Below are experts of layer 3 (counted from 0) of a mixture-of-experts language model. Rows are named router (the router's row for the expert), gate (a neuron's input weights, with its number), up (a neuron's input weights, with its number), down (a neuron's output weights, with its number) and show model dimensions 0-159. Each number is 500 + 50 x the weight over its row's rms, rounded and kept within 0 to 999. Numbers have three digits each.
Before each expert's rows: a language model's description of what the expert responds to; "comes after" lists some tokens at least twice as common just before its tokens as in all text. This comes from a sample of Wikipedia text that the model never trained on. Tokens count by the router's weight.

# expert 45
Description: Line breaks and in
comes after: "\n", "==", ")", " =", " ==", "==="
router:600431463483433509523419489440471535610489560495578554460503543488479406472462575509458568462491527477437478450490524549432506539548480479497535483556517591475543564432502477597481606529532451545457508465488486588537461598532552560510365472574500467489487557506500548444528571461544446487491433472476362511504488438467456484506537504495499518514548542453477533415446470541520571575536437523512480493542513519535593424632512547472507536495538665491510485515524567589444502467546464
gate1:523371514520596371529517530440498568540489498464616553550578559489576502546498526513548523450493483556480546509573511525511476544479485514431505494461616535509547480504479509457524543487468461571506479552470500542438482521567564595416509515435455536465481578447469519488531458537541443517504418525507477461622460498485505532537530534563494417456505542546464502441540462538578556449559385521490504419553469502522491530525559450488439518547507479476511549595718438531427506529490448
up1:447523508547550521460430481523535461578534528495451500479545513572548473526430574497481497495434546422553539513522569483486502450524603525438469521444590512458462403531508566558589554455421536529459558491478455522477490535549496466403480519529366497490544486403572459434434435567540438395478516534464453504480425476475510565471440482466600446503478543375538554522493443593558552523543471451502442472450511567545584511460481414583522476433459490416510476560469570552513531587480450
down1:532574548423456465442496528501487480566440392522428547495487525547504477420510493350507628524367460463475498454469373484596526500438401463522589444539395500471531444563500567453407500526490514534451489547472497501479491533539531519546549465450488519507444569456486450563463478522455502522457590481502464480527519575529467467412473573444535455442504423415565478590625485503460487469480539520430545468483553445580561537476532477509549508468523534483496496494559483533475441470434433
gate2:582481543544547486444568514463500476450528486485450503485527443473468517498506535443513521442571434471502511505457513597460510528582486450519548528473511492502468625540383529536518505432426409412456401513487504482554443503512477504471475318552454469547481559555428486488564489482486510577435559481422519547521522536488602468480467459520433494519405622464506465569544516531451426566432516440431478560617463528509465479600542596482477529480556509564525499448494405455447505497520555
up2:489536502539451564425493550549460409505566547551445431523549559539540464493569577498451549514577490425455486485518582534438550433536540479517513531490518517469523438428446456478439408362460564472522554556428488529484512500526500472501464525534506492520499602508405527583484461526481539610550433507446519479505453451498548387503484547456474470514509571469527559509515643467601402531487505493508501470588415439535451535537541582476459597522520484433542541477539434454483545465491625
down2:418519520505513541421572474443472396455447472463558484478528484507508526376614522515540489505575511487475460466511562458481499509529500547556472571450576469486525502590524468594462494569498489568581437429507507544474571540531508487498540436435538497552476529512475558455445450464474563546453461447467516464497519463555455395472412575477473607424508610496539393520557445538473384506443458493581504572547519540424439437453512440500497470437537482584491597441428450497529569555464496
gate3:480504481445547451502473369558463432529447428487446561514486462506387449494542565551495496479530548464507531550506483409529561559465519468478476507488486516500465515534467523469526552427539492489496445475522475517583519585483479464448361497540538474468599546536419502469495457493606533494617526440566450495487460574427438516486582356437458440517517499560590443509393408513503434542507536571555508490462553503522499507415393465477418522562408488542545450505588513512458521476452524
up3:566408581426497478428528477511470518549509536481563413493560415539506539519531451480522486493483440490552528506450545439538585442511519453480419626490460484424538554527483502468589557562451486494435513528497521479513427458485552511468468435415556561543503549586528523545491523505474510480527415463514483450591552573403514509486521518520499518623583506554503493388557556426422501556537485434568453479494464490413559505463558469525516498529592570375463511545505530442532545643527536
down3:548466554539540470528511510440459464520636439470527541455495501510441519512512519441515495508408516342585569429560441449497522426562504525482527488454550537529444500489513469483473563473376491478615539468500549453523536476513419595556403521364529504511474518530471430409476535532404477572478550502484519486541521528503478552562507476465478547479586562495457508336521471507404552432504467530588525448460498457445488483448450461548473509446518598406508529559514499480510504527499537
gate4:469443524554498529431406450517504553516465470438502513441464444467509467522429487506554578511489573416542436420533581572464632453552613488534532524517600535494455470466534509540474451453439507477505513511572452481544495458488458534368489440504557439485443454468544504452555496532487402478467483529581395514460588435391421448563462416441399422477466510491473510419470459573581513592488505486522471450485496487507488448555515499552549457451503497463457510474504480543389447422477513
up4:552459488486545524477469444427562472470531399532450438530541477546469463440484438596400560493431539441464481551491372568501487538540528475529501473438408533469500435438572513476524552509544525608459507459539502557450449526456398484473526424517495499488506550506451560437522434498501596586410448511514558479535487489588546500457444492455499529423505525532442471510460499496504501377467563501597476504428488403400514506466534517477475547542371517527530480492373560443465576545448478
down4:480423500526475534479473593539512470540538527436615529571531565429465416405518462546558514473463632499532513508572400491438566564442473489526585509513447635484446426558573532545498458449467500440458547561559599524525562483598433484471529529546505440507492534468541521492494588441502485484519535448500499436444553524423495506484475460550601563508439517601471470485584472503492394528466473489478489483504571590544542479560492504456570526470487509563491500452574566521577526461584487
gate5:597469588428519524509422607574441511558616519497528545504537432522459420414563546555482537510517519426433521540525484443432544583477574466471430574505446488515528407431568486508519490487539441557503496466439474525376574488467458508508490457466536468431481457582615510515450432430514514493456578570538525485498558546520537470497443422516472488490543568431484482464594509448424487454529430474451487484562459429556523422473601539474448494549528538574523480486500507581481540462579466
up5:493485542461452494467524491537514417391440477456440595528506404497536492528508553383436546504482490552430458470439494593566485514513454513537445487587455429492428497463519559462599549523536619497453583493565537494567493554503456476470501552522592546456603410393534540429508474486542545563461400433461498397577494509437461559510538516546468516393431464477451581537559429451487517506486555468443540503470472506562429553481450464573545504503483529501554528512515488434502494506502594
down5:513492497503472505480595435448433534481556577521483517467494517512482537546469562468519454520465514556495481488524468500565322395540374501359554561609444478522497498539478537438520524432430456490506482484515494504472544550561491445462482516489530538545528529580459552497484521479494543577498545615483459398408529425504565520525427600388509467555483550523509430553463425540513570520460520497474534471554492577519463583507528474498527561452506363523574404549496459483542486537517470
gate6:473545450531432524466508498470488433554441474454527472462583412434430516495522581463569609478589537550500461391520499475434518474471484440541503479480420558498561592425620462479514486496453513509550582472559535522543420505545594541508492552579483476553439568545592477541563556450553508452465429487551512407524475453570448461512513510448544576505497625506428444518454455446404454595535510525492561506497495522624453547443567517487564550526485492486562482484506508478504425485552535
up6:438519430537557535490547510452500560401509475540454482532566559512530500492518427415458463528480598400472461495559519422540374523529458529516539499433505642544486483496376556475423478469554511548498538450499549456388445545492472461471486558541465529520466540534499540442462474433569476528516569569498506512512549556464506558532530521517445530429498569523544547430505468433551654516529469485479488519529585518482488437411517490511417550474534448425577519510600469456521508412384500
down6:415445468482509518392474406518420537412488563556484346478497600495572607439416474492492338474459434508452428521574496547463475448436493542471421504525543471502544475446445546469414462473504569438541539512485537435531470493542444558482406490517537462551520404375456494559417506518532524515462496585518543500483513541555444503395494542531460475511446406509521509469501493463490554458444532567512534508476563497452465426558525434506516526471488552492480510549552515489528451465449553
gate7:490463536502565480516465567485504492555475465502526568550488485535443436484384491510481475443475481409526483427511510439467588464458416491463564468549541520464492515470564509536421556525519418476425574480445530507564462567482500475454499467451413492520549489561509507471543493418433545497494525604496383541557491551553608561489451507516504501525533377651470541336527522536544447513419534586532470523493556489510532562452528523545551509481496529530638451472473464485621451499471507
up7:549435549581520522504531475542487493456461492544457497452524510570452435546519485428472432504446421375539590513493488534562542500450477502524488448467517500465485461442444455526451500433528489505507650565540506499454456384460494549534517477492523522523485535440483486467535455500528428453511487574526479488500566572475423523563571436498603508489537456479578349545509538520400481519396505620475494421409574465524516596505546461437599468494529485473463481516498513598495449541550616
down7:499504397442541517439519474530456564524519576573500488500401494512522538427449451518453547485526527509499453437477501577401464530555480511479514531441525554498545567499476495536494552488503475528518403539488477545465539445453525474553456497477508544491428499541437481525501451418513565576512573491422509558476429560354530469459542537464466495489531516456584637550514433531605536484578465526612504434487565538626560501492458445516422555496388510404458551512528481540591542527541601
gate8:541470402472524519530574548490499509541557541518510504545559481468486524461468579528561534543425502568445527464477503465528473593422403498526507520442506512540457544528515513511470510444451585482427487479493514608528462480513590493498522396464609430512472495481463575541492565476488531447481470561540483583547488476520406557652536432491460424470451517459566446445418548555459585531464489523512452524468563517399572470394552581506550589477547443513496555519426527625564482489491432
up8:460582445515509444563516474461492563522488451546503563533461452497490526472463576510506544497492559506543466461516352531534561493510492452478555554466493534448520489506462354443436471411498523491438504552473488529452466512502511509438525487522525444486483473500584490552591466437507487570407451499645465538520588440368488511541476472475461468468517547437582568467538565445461499532566534522503473492431491470507569441564589551445619429475483605534479465534480619558449485610514466
down8:572582489476589468397421524512518500500469523448500405527460488420505548550497562475518516486495480458444402565538476408557478540508568540492515567450526492533401538476558552469451491613459571518494473468528506558518460506501476397433566450523526469533486542562521349475496523503585509561519581531560403538535576528489478596513454465510480488524477503505482545525549422469507492528570466523479616521581441442459597377451498395515512545527420480499588553471472482443478539510505534
gate9:429497485550503527503495481446478472556488531547509518491440521526595459434492490474457517455470452474495450417483597577515438496510569477555441561461412618408510514531539422563489542602458517443501501467437479474432471585492501477481470507526471382590445551488483458515483569457487502447487544492542426485427423447505578449554598436548470571535476483580597435464457479501580461455521415496493508503530399493469466510467471541454467562527469494610466530407563532622513587524493568
up9:537515460425612552458449514499505551460490476475546466604543550551451394536593581506476497507596490493499465510492546459470498475544379478445444552448446514543577481554456461491538541477437500481459356428467505470469546568543457512561438483511514539533562474373500602570499442506536435426533551449506598492474453535473516433499450577441496415425497520493465449533485559463419455515510473513475419485532591484435487479559528529556554503459538555608498516475539457512500401552493549
down9:482471530456611490562473554442455447510619550486452432482571495510560468542539440439407478453448557478433478479446561463481464538556520497496538477441529551513498617486460476461474628420557432540477435483541512490422512530529560530558627453624561510473557502460546545496609463576495513520573505471556468492450493555536457507389591532478529493426542546580443473541528503558421435517402496564509433614467573458470478534509537501527562528543491480522458462502537496493489470514492496

# expert 32
Description: Month names and row breaks
comes after: " |", " 0", " ", " 1", ".", ")"
router:497522493493549491488487504414361492508470539483521518403546472491521450485482527538546541509522551468474452618480543496457462460456496539560559504532452516551564550497528501503563523515427422597481471446367488573523445568458493553586368516527416501563509547462455478520613488502537444614551468577462504556467615467509452488573484468516465481579504426501429538484524552481522603534479454528395576518515531555547557553502434486486475507405501550490601434460519488574445466500495465
gate1:517536485452615509544580541371471586461496455572559539527505503583523440535569515517417522525615478390527533596514527414485515476552526566486491550496467548537478516480554488480489444435462491497481540534501477475474412500531453388310491435534506528632482518541557525509573475463558496472450439427474512493420539505511466470595462553530474438509530455522470506492480465536385525559516528502463552554534509599482502523523486540423473497574476558487466484424481434486525430549492542
up1:609521452477526486571466466378522533453570452508505497440477500499537516566505518457426568546437548610450484511512489399500456550501499492538546456465513501470551488539500495489506530486513444618515499545401569541475579479519579397519540523480403544389524516474476547430515484511486543608587447420472472441574530487585466529496570528494439508462504508581518509430535476496451496485505448448462648462524464509479519414455533596486449602476458442520597391463512507484527504533437480
down1:545441403533502489332524499489535550469444561545455558464432559525504469412448488542469587574513494568426470495529525471495522481554509371537466435502497396444486493436540522504539485512496490513454455550436535535545444581423498488582410557482525567553466503454474505518489536517499510557486522427518494490508542460481426572488580457550528548462597476429465625536499469505435512586460448538429604449515558540550466496559571528563452422523458459490503399601508466563517482498527480
gate2:529541457567484495493487428474448469519502461508533524443543448443464510557489500561523522455515537484420537486500525495526490478537528536504444456444530548443544526417538539568454476550530452530398502504456426496497453611588454454479536502472563503546532528507515530485599431545501412429432480524389473591562554434527516493432548521507511487497484462333615474506481606439495492662551548505361405469551569433476608547576471504491468480538527545468469466488475472465485478466505522
up2:493512582459547489458508444505561490457479551453544492451471486458465495465545497646459447559476546581572574469464414554564492523410588586545465491492497557457443440515471531474566527484391437536471543537466556456534456522523466526494510467488392479568582448553478478509595492488481475563453522594383504554457499486485513511426507578447507480476460473601548439441564504495534567429534584476511473475498472437486531507519480616536501509511463418389409536505532477409529482576537584
down2:458594478468475459540454480586540528408476561469577525463505459398457505490457500583438456489553493503536511583524456412577472458509489562418446516484404485586471533540425486523563473536500556447372552468530494427499466593422522471490456528450558378559525455410472458479548471436532485492465504468529548521518514496547541531508490499546404609455394628535542520428452482477475486479490570497540570486560568509488426535472550481430457421404433492561563476513505447507480508509486489
gate3:439494499658514495429488437474459491553461501501389551477588554551546482475561491503544610484563508442471454530487527530454514478444500557563486470514507511476570491458427449485503472428487539527533441494386524446423461453495551529550447505474554470513441471484457547423499513450537454551414430554565618385490557531541478523490568476452531470474511423516442495432515519543491533466431504569517433464538584450532532394427499570545513455604535533411460552469544514560419538531440569
up3:510402480482467386447545546539495477528525531613532499424384537550469568552452491539468420558539518553538525478580490534516445520499478414393473534492475514497466503474475504478443487543528449474474555503523512566528559508460528513553500531519460466478474526426445477490493589673439494610597528517530477664545421503509502467433525535488503403580421516486502493589495514545490430587516474503500486462460429561439480509452415528407537531501505486549466587525524511550557470479439458
down3:482551639488620559513397425552540491484556651471562571542475441504459512504527510444470466518484502527490415500448479495558586495554512438456481442499533460521512578520542439451505444486506480487496562498532511557540624497473452489508507562505459455436549533518364415562585472590458523588520536511425470530516557499547566457546526540533516504478553593479562477415483449434494435587403474448470464483547452545489495522495463515530487555599487527488501477528444556490483491624488483
gate4:477523551483500551558477523519508530487514478447479499457516506549466493410544546469500559473508603556523558486526540556542530476462482467471543527547469432521566522509576390468532477529443509432437526397536494509431377505433462483551483455409489577485419561459480476464519478461511465468462479577529544453562533449580497459453435563650520533589450442558528477464546487541458501539451465508443565475478615579513484512546537424434440529375478545450552456533566627448445554490590486
up4:496493466489593525508443436458543409404530476485494570482485542536554439462543562472386559605504490495489463375550558562443479482440504553461525547502487564461592473437517356528535518556571510495470540493567544491510416494568428387517551531483411585504438623537425548507519461505465462433543460536532564514516449459475552514535466495624528483534457511506545411520490448563497486554422513489470493496555514497488576560480510500489538539415568478493521459568551455538451489408496472
down4:520601482514540520393417491511480519482428404502531478521575506487529506448587595449486460507543563487528541504461576554478450548464496540552461556551457496514472431412474477509544563474528492544530475465531499552492492518430532392480487484602557520432512516414550542540497524474480515505462520555454462518462500482514492493545489533533524383529515504459522483468478447504572418509398484573564537537534557428373440655566487418487468476553596518478563437509504533569544342494571486
gate5:536474430494531568423484485505446652485428522426514530414484464469620590560586583536515507422541526468575545495530568458479552531502494515475527525534529529468496493540470449504488435448435534515466462502404538468496551541478545432508522476508426514549490508397528476567571526491527517512496497425551480574547500507548384439518492525568432503452447487468571612482438494546546537441574492540465482478440494591460514550452498497503468533414565482537606366577506462498473518507403419
up5:526500490563426563468487433520462460432533490461463545409521493516430540455536546543514473480539499471465555618593369576554487453562423500460396396531521410438511466433516544478467486501442558553495524518447448490503463503494547467478404560498456578431417495486492463469485466480554472501490441564470525521520547513506459480541500482513523408462506528405480560399455525455536549500406502522504461580467594535488423519480594562457492462589607443544437459573515551470493508431461599
down5:552612545422503512421547542615497483612463503419556520442526491452444540417531508426505453427497534459416465516566382468502480489589462490514551468484453539451532449549441503580574479422507586540526508519484440440394529500457491483406405523507414572397490460575502424487513490471590470544589478557539423544545468450471537527515454518493449435505514454436482514520517547477457493449546517562514427517429562449446535480507527507516481564533534472437442476531462479446538559424557473
gate6:512482482504428510476448441566414476492609479480484535439545568578598473540489572558421456449527544495464509533488448599564444443524451509515449504512496501489509543483416456553518467569658483601544481525479535513449490513474493438504473444498455567547518502508503440643545495459417501533485444471529448466390385492458455484581464465446427408508549477488422469410504577512529524474491492465526519586569495499457488527476535443510436584415550534399486484476567535460472511507442440
up6:482492483462432582572483510604550371483483469525485626519509339450464475518475508547485583473439415498550483388552453511495448513593453541507548444524498474565492504457483494544561508561416503548507463528432453539515477557559517546506496370478418446531494460471593451461568541535501565496542435490571454490436467536543535590541512562556528505482541489510498563496530505490460464553537557418418545537428521536589451416462465460563501546431510547473445442488500524519513462594532500
down6:627473506527551485518537477464526487544535551514561547472452607523520595427504516485434513558517517499491517494513607489520451494520397450520469535533528494533488535485544443527412518522467464607465533514504443288539427485492464498447443520544488520437598544499588514445512532454443515524449428460537498522497485561436539492446428521458480585472455541562517403488466518535507568580559454482417495481525488552454472534509574549573558528526612463495466477571539545453418420558450442
gate7:452449468474553549477440587487545467468527550499519523451630513556490561474494549470562508535596425479543549571482490515403504514537544502538507515553566548526516518506523569518510487516530562508402525478487471475569471556440557587499608487569685451639485538540414478547484492499552552528423507488508509556470509467447509513545550525493445489507502637520489461510560541448540506451522587576471490485472466550600498506540513444482444499512548539529444492592595563440488424495468598
up7:535404532544411551472404548463574461511604556529511551502551582574530444442504452462573559602558535460567513463497512492431551470640548462522538532494551588505419464490483505479394531433428594482437463471469460536553496504498525482433681469514571534553503405529499451478446511477470508554455557433419537544448524488530538462558476551493475511503459503486500500476497516546502465450605546537473476521524521621513578490462503507375506489500505457544495529492538548465503485489510574
down7:480485506470568563437452533521498401415586559471504559581465563598546560461448477570541486392637485411444529524484511499489481393560476471531491617511448494501486499493571580513532485493563488499443437496488511557451450608576500516486587563475526602545390567515548510577525459485534486521490538466531459506502590501402481480477471499534436504569511479554523496494502475442504463434528453468483481537487468502530496527584513398519483429525560495465456575457403546577435548574509462
gate8:507511519507479512488530447538489477538537502501480445401570540476494554537485633567585451622435504535493405505456492433552453546471504500475506426514442465537502494494437532434501448557560484471575515455471488418606510585528439493570402545467550459462477478497560578512543465453607569451531552543513506513491433494501452557602529548575498520543508514615489581554474538491492569531420437487442519505548605505508494487437457581429447580606436507566498547462485414516450512517557497
up8:565522478540475456541477539544618545586459497446526529560391568448507424472474602488482539417430453530461470522508399469501552432458373435506551545530467456450475479531572498528546510487474480409439494545536455577562489568402488581472545563473568491477425559511465465499533508404503530530547488453470502534398450526452481580474589541557473514453482538435586500564455426530430501489520565496621517440473534466582489478491539507462436512484459427486474512527515411503507464534599499
down8:473583477513520448518506518507510484461434563605521478500492504508548521483530526603609453505460428419535496587462510453499397468588475513531487535546530395520491479443461536559548500472450466420555526563493522462399488445450503442538577551497493567546542528513568407528546566503519600441536630416510502427529502487506493483500560536504505495469548504437621509583508445522489549474541499461445527608541511576512476488472474507622528548524460602575508439469585511501560471491392553
gate9:488483433455473554467486460506466500519533505455487494495476368517560503415453452634541450450516433466302487573482447447502585493464554487506459502488376497521578521476544452477514530512409502551500518428568432468504437448503546523511460481370424503503507539490522529510515611530555529528506446505422528599489484509495496515532457548391533424561495573521523475642490515579484536400542502528512532500471540480545511539524462483515473510512497443469380455467435575478471505521467520
up9:637448522534517463514635525523505478434590518455535440499508430443490530529503472454587480477434547514517490481573566450485508577445480571560511471564442543489504586496452457546522469447541544512477477340511536570572509491602590551437550494529472496514416537543449424461582473413525441425607530562534557500434536496534531458517584550573535511419453438500529545488483472463598454569551578481511508465494485555532478565502520479521525479474445480547490545545423432471452465540500534
down9:490524431451592545432489556442458504477506395499499509423557460534407436443513491460487489502456520493555456429421582545562531447529483527460477468338496483505485477510453450467498544608429486542461577513503520492469485574486562457514533546542421510465523507406526488434478570512612530525482453441510453426540515540559534505460534498534610521606508439485524422458523513429496522505513514497471418503546596523519551512376536437462382508469469428525461584568444538514553460569480557

# expert 35
Description: Line breaks, opening punctuation
comes after: ".", "\n", "==", " ==", "===", " ==="
router:569457576507497470469463466371416490537544577447530473423554581463527439427479533466524497416509559538454433614546542505471474592459443447554553446539421559418508542500454413627538438498573480508519567479503387553474520558541434507551456507498452477534487635434424492465558544452476483505517473519452502409443521475566490497482435517440521499584448546481508538455556519541448532506537544556504521528534453502552590561454516469547504569458473500534575450554476533518453432436514530
gate1:623543533544515547533455586503534514568557582469545376471518532523411580513479497534514517503478525490480393529524483497518498472548536440413531527497476539449525490570421440513539516440605508580475600549526474475495503445461525540581520420496529584526373541486482493553568399594440447475442467486506494451476476533560519503521426527492433520581460486465499519443510463514475405459540459616517505512518481483434522462502514546512409470402456570500499465646499438522509477412522555
up1:541499542463508469403429562549459518518429587470579440528486531464518494441472546479499566553451398526474471519500473491637531574466458489482515449587482586491453495566501453549503547520573370537470546463557440454430510526494445524522515495545429513502522490581479508509508539574386487512538453453487490396430557606559511508453474598444515571555475600530546477438478464567472437479508456518468532387468391487501437487518531559531501472554435481547437472500473575566551504474587533
down1:568535458504459501580425516506551465590608521584539503502492575560481516458536574551489504518446530482518465424595453403578524494489476539442559536442459529455477597553554493518486444485533477537522507512532456491426550535504503487547482547532494540491519507451471521509492446464410469492606499492490457495420516535494508523497478495557619494453491548588495503450480473406510415581512456490424374457405574515356492537431524570474537567525383493547436478634499491478508504594488499
gate2:449494492508511503486482492510520428560468548484462486486414445425486440635485492527467454522564544451470494452420466589530515558477397527492563545509525547565592501492461556387633482506472523462517471481500369593534471447514562529553486476522531576521446527447579502582449460473495477491489518501506557504536489439477520547558551427532539360513547423580455488476522546507542462457486582457452531501536487553488480463522492503548526570409616548555594371430521523501540519486445471
up2:481540515487472521520595460463482460468513504492558496451607526546434533456517546401469497490585526544469497513494516525489558495558473480455463419559442473579432527504462591586461492437420431473524473578428541501514524541476430424543444578390460413492570551570599412387492486463519526506406457521498575483412498556464436517530595513435524475570523448440524524462539427482544566512497516506517438495464584473570629579491578525436474486451420546481523513545492530481511464534521544
down2:509423460525409422531426521501448501502598511462474501349459577469513446523476482517542551478549453579513474605505596414565540543444414589512457420512536490472451489499478575518468509548545542420516524467426552476443548486557513511434499494509399505421462565504464558468540491445517477427440479418477480419482498483495494540469438580406501499515543567477469463453468451580423449509549554416510458407519516438483422505476552549543519433526409566495527443503495504498522530502630465
gate3:423462525441472501482569503417489436443579461606541516464483561489469432538503492457501535542513517524504500576497493427471497528500450432606625454477517482429429591550438479476447508581454470507504514495440531547542476504496440559558477447480501465447515450542537491564604541570559439469389422559528531447542583455447536560413455498409425448561508474572561558498448516465547361571521492429484480569444481537451500481518485475550482537468465474524521466437492434601473407534521484
up3:508522537483490480480503525508559511451483470418412586450556447494542398511495431498569472511578514480494574458521561471467523497559497499522514410579449536472498611553534409536488467442468513471526498534460540603539463420527564563379549552498517524437527521524505430431533421521529487473551482551457542459534579470538515469416549684553554401508536511548544459553509426505459456591436474529483552448533469497441423484506475562477516554580458468463432487531532486442436597506576488
down3:496469572423524530519441498364555399451541528509503489568486404538533578542598452487522579481503523409525573500501507451523557598606457506503514507523508489480444490560472471500478496470445467470448481511470410481422530450562418526543518520505500467436507459638516489563504549549548493523450554461636501467486441456526489510451464621490455442540505412500522462431583493507469476472425520513501403532445556504486469497526509469526540528656518431438477495534553561528443488477523397
gate4:589441465487435512527495503510443548490524473532528495519559523492480481434491500521467565467480482490548436521478487511512530498567506502531561541494443496494457469507480460509688546555512425447554547555431467558448423634587510490459475574529497495478562448545413445548531541487442489537445599532482476500455476491483594507572529312497507491537542469455488486451655519431374511486540548482462454587494475452478573445562517490495519509518471479541512528486432549488525568495368515
up4:454553470610483514498431485512533472461461532538475540469549454567508483524534556543483412553511517499295527467532570555540455514449531502495507514561525441527478460507566577433459505550475492529417493529509411429577539485484551418635456502523539548538513493523552442497379496571587494450580399511529533553520569414440510513513534513512436468492515518439475522581389475461549589475543544429463542493537518569546454408486548476531423482499494465441501474567467474518471499490584555
down4:544567538560558460448468468513491492522583519491544527527510536524510456534544567450545495529487510538398420432468538459520440564510509415544452423428519469429597454456465505537521402509567467508553486496493517475585539460516446412531462499524428419418534523559536590550459501423564530501519592464520549533519537529513459465432577551504564501513580518523567527382473444553468609500422493507478549398526453528463541541509482495440422576490526554451629479521580492603500446470435466
gate5:488497521474524566459432491439506447460504562542538568523513577494472473519475437459500428541477479547460531540595562576507484511518522445504541466568482487447528545522467546579512555387541572462511549599514482528539610472483550516422509590523508461532596579478517480396479523456543491450464658544516425441496509541465446439570590513433516487588479523546551533649534581463436462520491614476496508549486473491506472525470498441514494421487495590483589523452518528427552481491426559
up5:466505478447483556442431487457491413506504515622528492456413591491505501508501545438560401461457532466546549544542501557486482496470537358489450484505570600507505526541428539521607502491490634547470494544590568540499593432480501504492554513500432476564565448460478498457487386510576446451592599583516468469486485510574472582505579526529489427485422569492455518510498466561505418467551583458445424518476489504567474529568570432464466593499485490512496521504481561455475522513466537
down5:548488561448511507481483557557520536584544583471434545483432415415589655478500483498478456568529480428517502410459581514499438521388506534489508572480576506498445456418541483551453375453497530441537485544562506599449563543548396444533688498496521498495442587428508549519468486435603524487574504487441547522538550605498464480503493524466493575543481534491548476561514487449526577436505551531516481542542515506520493511537483518454518454521456471537488545551500558491464508544495473
gate6:436446506480487464512469501516558451558591531498434527564457471503499544511491543485546510479520500457462524541539417519542574588539540517420549515532349459465447533528570501494550425474434426564453510433434533546496574601514526440435568595517482448471490487580517544475620467508411514393546431462457497424533623505560450526490556515478471481592486542595510436440489525510552429409428431561549483398451448466483565482563493472503468506461468424533554496546500478476465506469523507
up6:382473470446503386609482549489466392439493425560497512550482469495459587556476530412481577516553444550498551482540462498497539499468528528502551444426464563508470483473472568524543515513487547552408528468373523469528488509573584410451529555490516480556482492606527476468534520537435471367522471462532471448561522444480510616489509446536471492547452459572513624503473468507534432516463413597461522430498411467572444443498502484444490536490570496560579510460552449540541467506479519
down6:458486522436494418445465500586522481479608509506492524475475522499586520557522492516494515586524515513478510593548495592455523493537472415504499492406498527534464510534569500550455534389421541499476568456500471478466462579458480404464392482465476423562466522516519493537489533422414553445503432473505460485496518492371528532589398524456414492508445432580569529473480456467483455408529441630528503440435510552474542532490599350462514488484514480499568448477480408489472542566472509
gate7:464414561502512583517500484555469414486418536523506548501551530442457450449467420412515496501464522615488532573437403527492566568480499526502448383499571555435497420537528448534495483488537497568529583551566496525469522575493484504447426423520554514557534563521475507546519498459399551478546554494428506409513524533524442567497566504584471488511482576418558524492464539538456560399475579572512531487551400537496523540429407516531422587447490489508460592491541423537477468582533511
up7:465585507432502407460578568411487589581642478526440512511489502529449471573426552427476453474538438449489453506471492380524504459485529455565432534492493491545422485438413557439399534530459535502420439403473420512542407480433469472528457520463460457558499479474484526547476516503602471483503471546483519545457537437478586399457519473459586475554537472520466510450463523517461528550540494413461493490542504495418484464558564559422557557568499515450450407432520548492515473456562510
down7:440573437457536460550566542444497505474501565498480524555542552505503494497443468519542580542476525489498527518394503474530540549353509531473484547533527572537533632436458471546556554430447464485457475495469404556598486445497496623467527518505381466479517559480478506589499541506513461451533430563445470544439513438471584457440514545465423443493516468486435442454433531448482502473546442545487483538470524515458532417504558578576483537492534581505546483546460635548528571476370542
gate8:520416451524413485422508540499486370487492471552505559461519455458457540532485496552512467551540513547513496497562535469490572425588463493473439542512476572513477391504536419477458389444559478525568471479521406511495461426424488495531475490504444436507430486469521489402600517477544440513452514468513355406517542511512431517568490414474526454478574573483517661435553545528546538467526450522502465531478452483519512599466640447550528526487488484540510420497431501503441529510458447
up8:571415446488472418535458439542527446487525539610573491517502510432415461504513518553505516474604512514540516496542508483458572492626573443494541615545410450428537518500517507573448397514483462433501577447522487538529550446418535501513521493566462447483512473461468533524598522489592445464491470453595500424585592522543494536529451488428533437525536580499513596424447496517542460549552571523488517525515447449542538571495585509637560547476493487542525484502515455525403500455540501
down8:485488523451478511437488470552550484476454484415477540517466519467465465493467449511457428579510551492481502502543501456556494455537585412476536538507393504501539575490643550533424488461557528511596509653549491541576592454644551479523549366538443497433606596529532510433520446545572512517510495442545437452545489411537538513480520479484522426513509564583451502524505518501496501530502579525443468528472436521494470508442499468470559509501571502514637516521419549454480578468534491
gate9:542438413563505546533489528515378564523518461468479504482463466533510549434433455538518370505514469514461496504523507492440492551447465518457484518424389512531569537512433570542512514597521504471477527526544571531477446536496537427567562431477452465573388532557523529507522504556492496495597427510422445564498520505495453546459494479373534484547526557468598593538398556530293473530563570445527501534518479549560492398535585507485465522491496479502558482493500513453469490475491457
up9:500497580550496591571532573500520470581488478492458465587509521458539470564518496437494518470497590584455506618544511530531417519518461399488621543468499440562482534412420424541477569469441491535549539480468490501404536554510455462406510393600487481451588492507464516468471518577513520444516506501506528513463487517547456439574558494555442525513475479424481591523540496393525464561438521467557612468599473522445525471553487492504524498470556478495476488625571561524493540462439582
down9:509535456468442503497577526451421425536533564534447529473532493503503436542593528475452432524494468516506586445527499472476446573486519503497595415530518491448524532566558368503517427547435503500564562528537486493503606544555492466561590545568576375460560498440506479513333514479507565428468505513472470448520480468483483470538576441573455475481553467520487507564492493506404488499474554537560506515481472408549582499484563494455579391402448464471494456543492567562521413447442487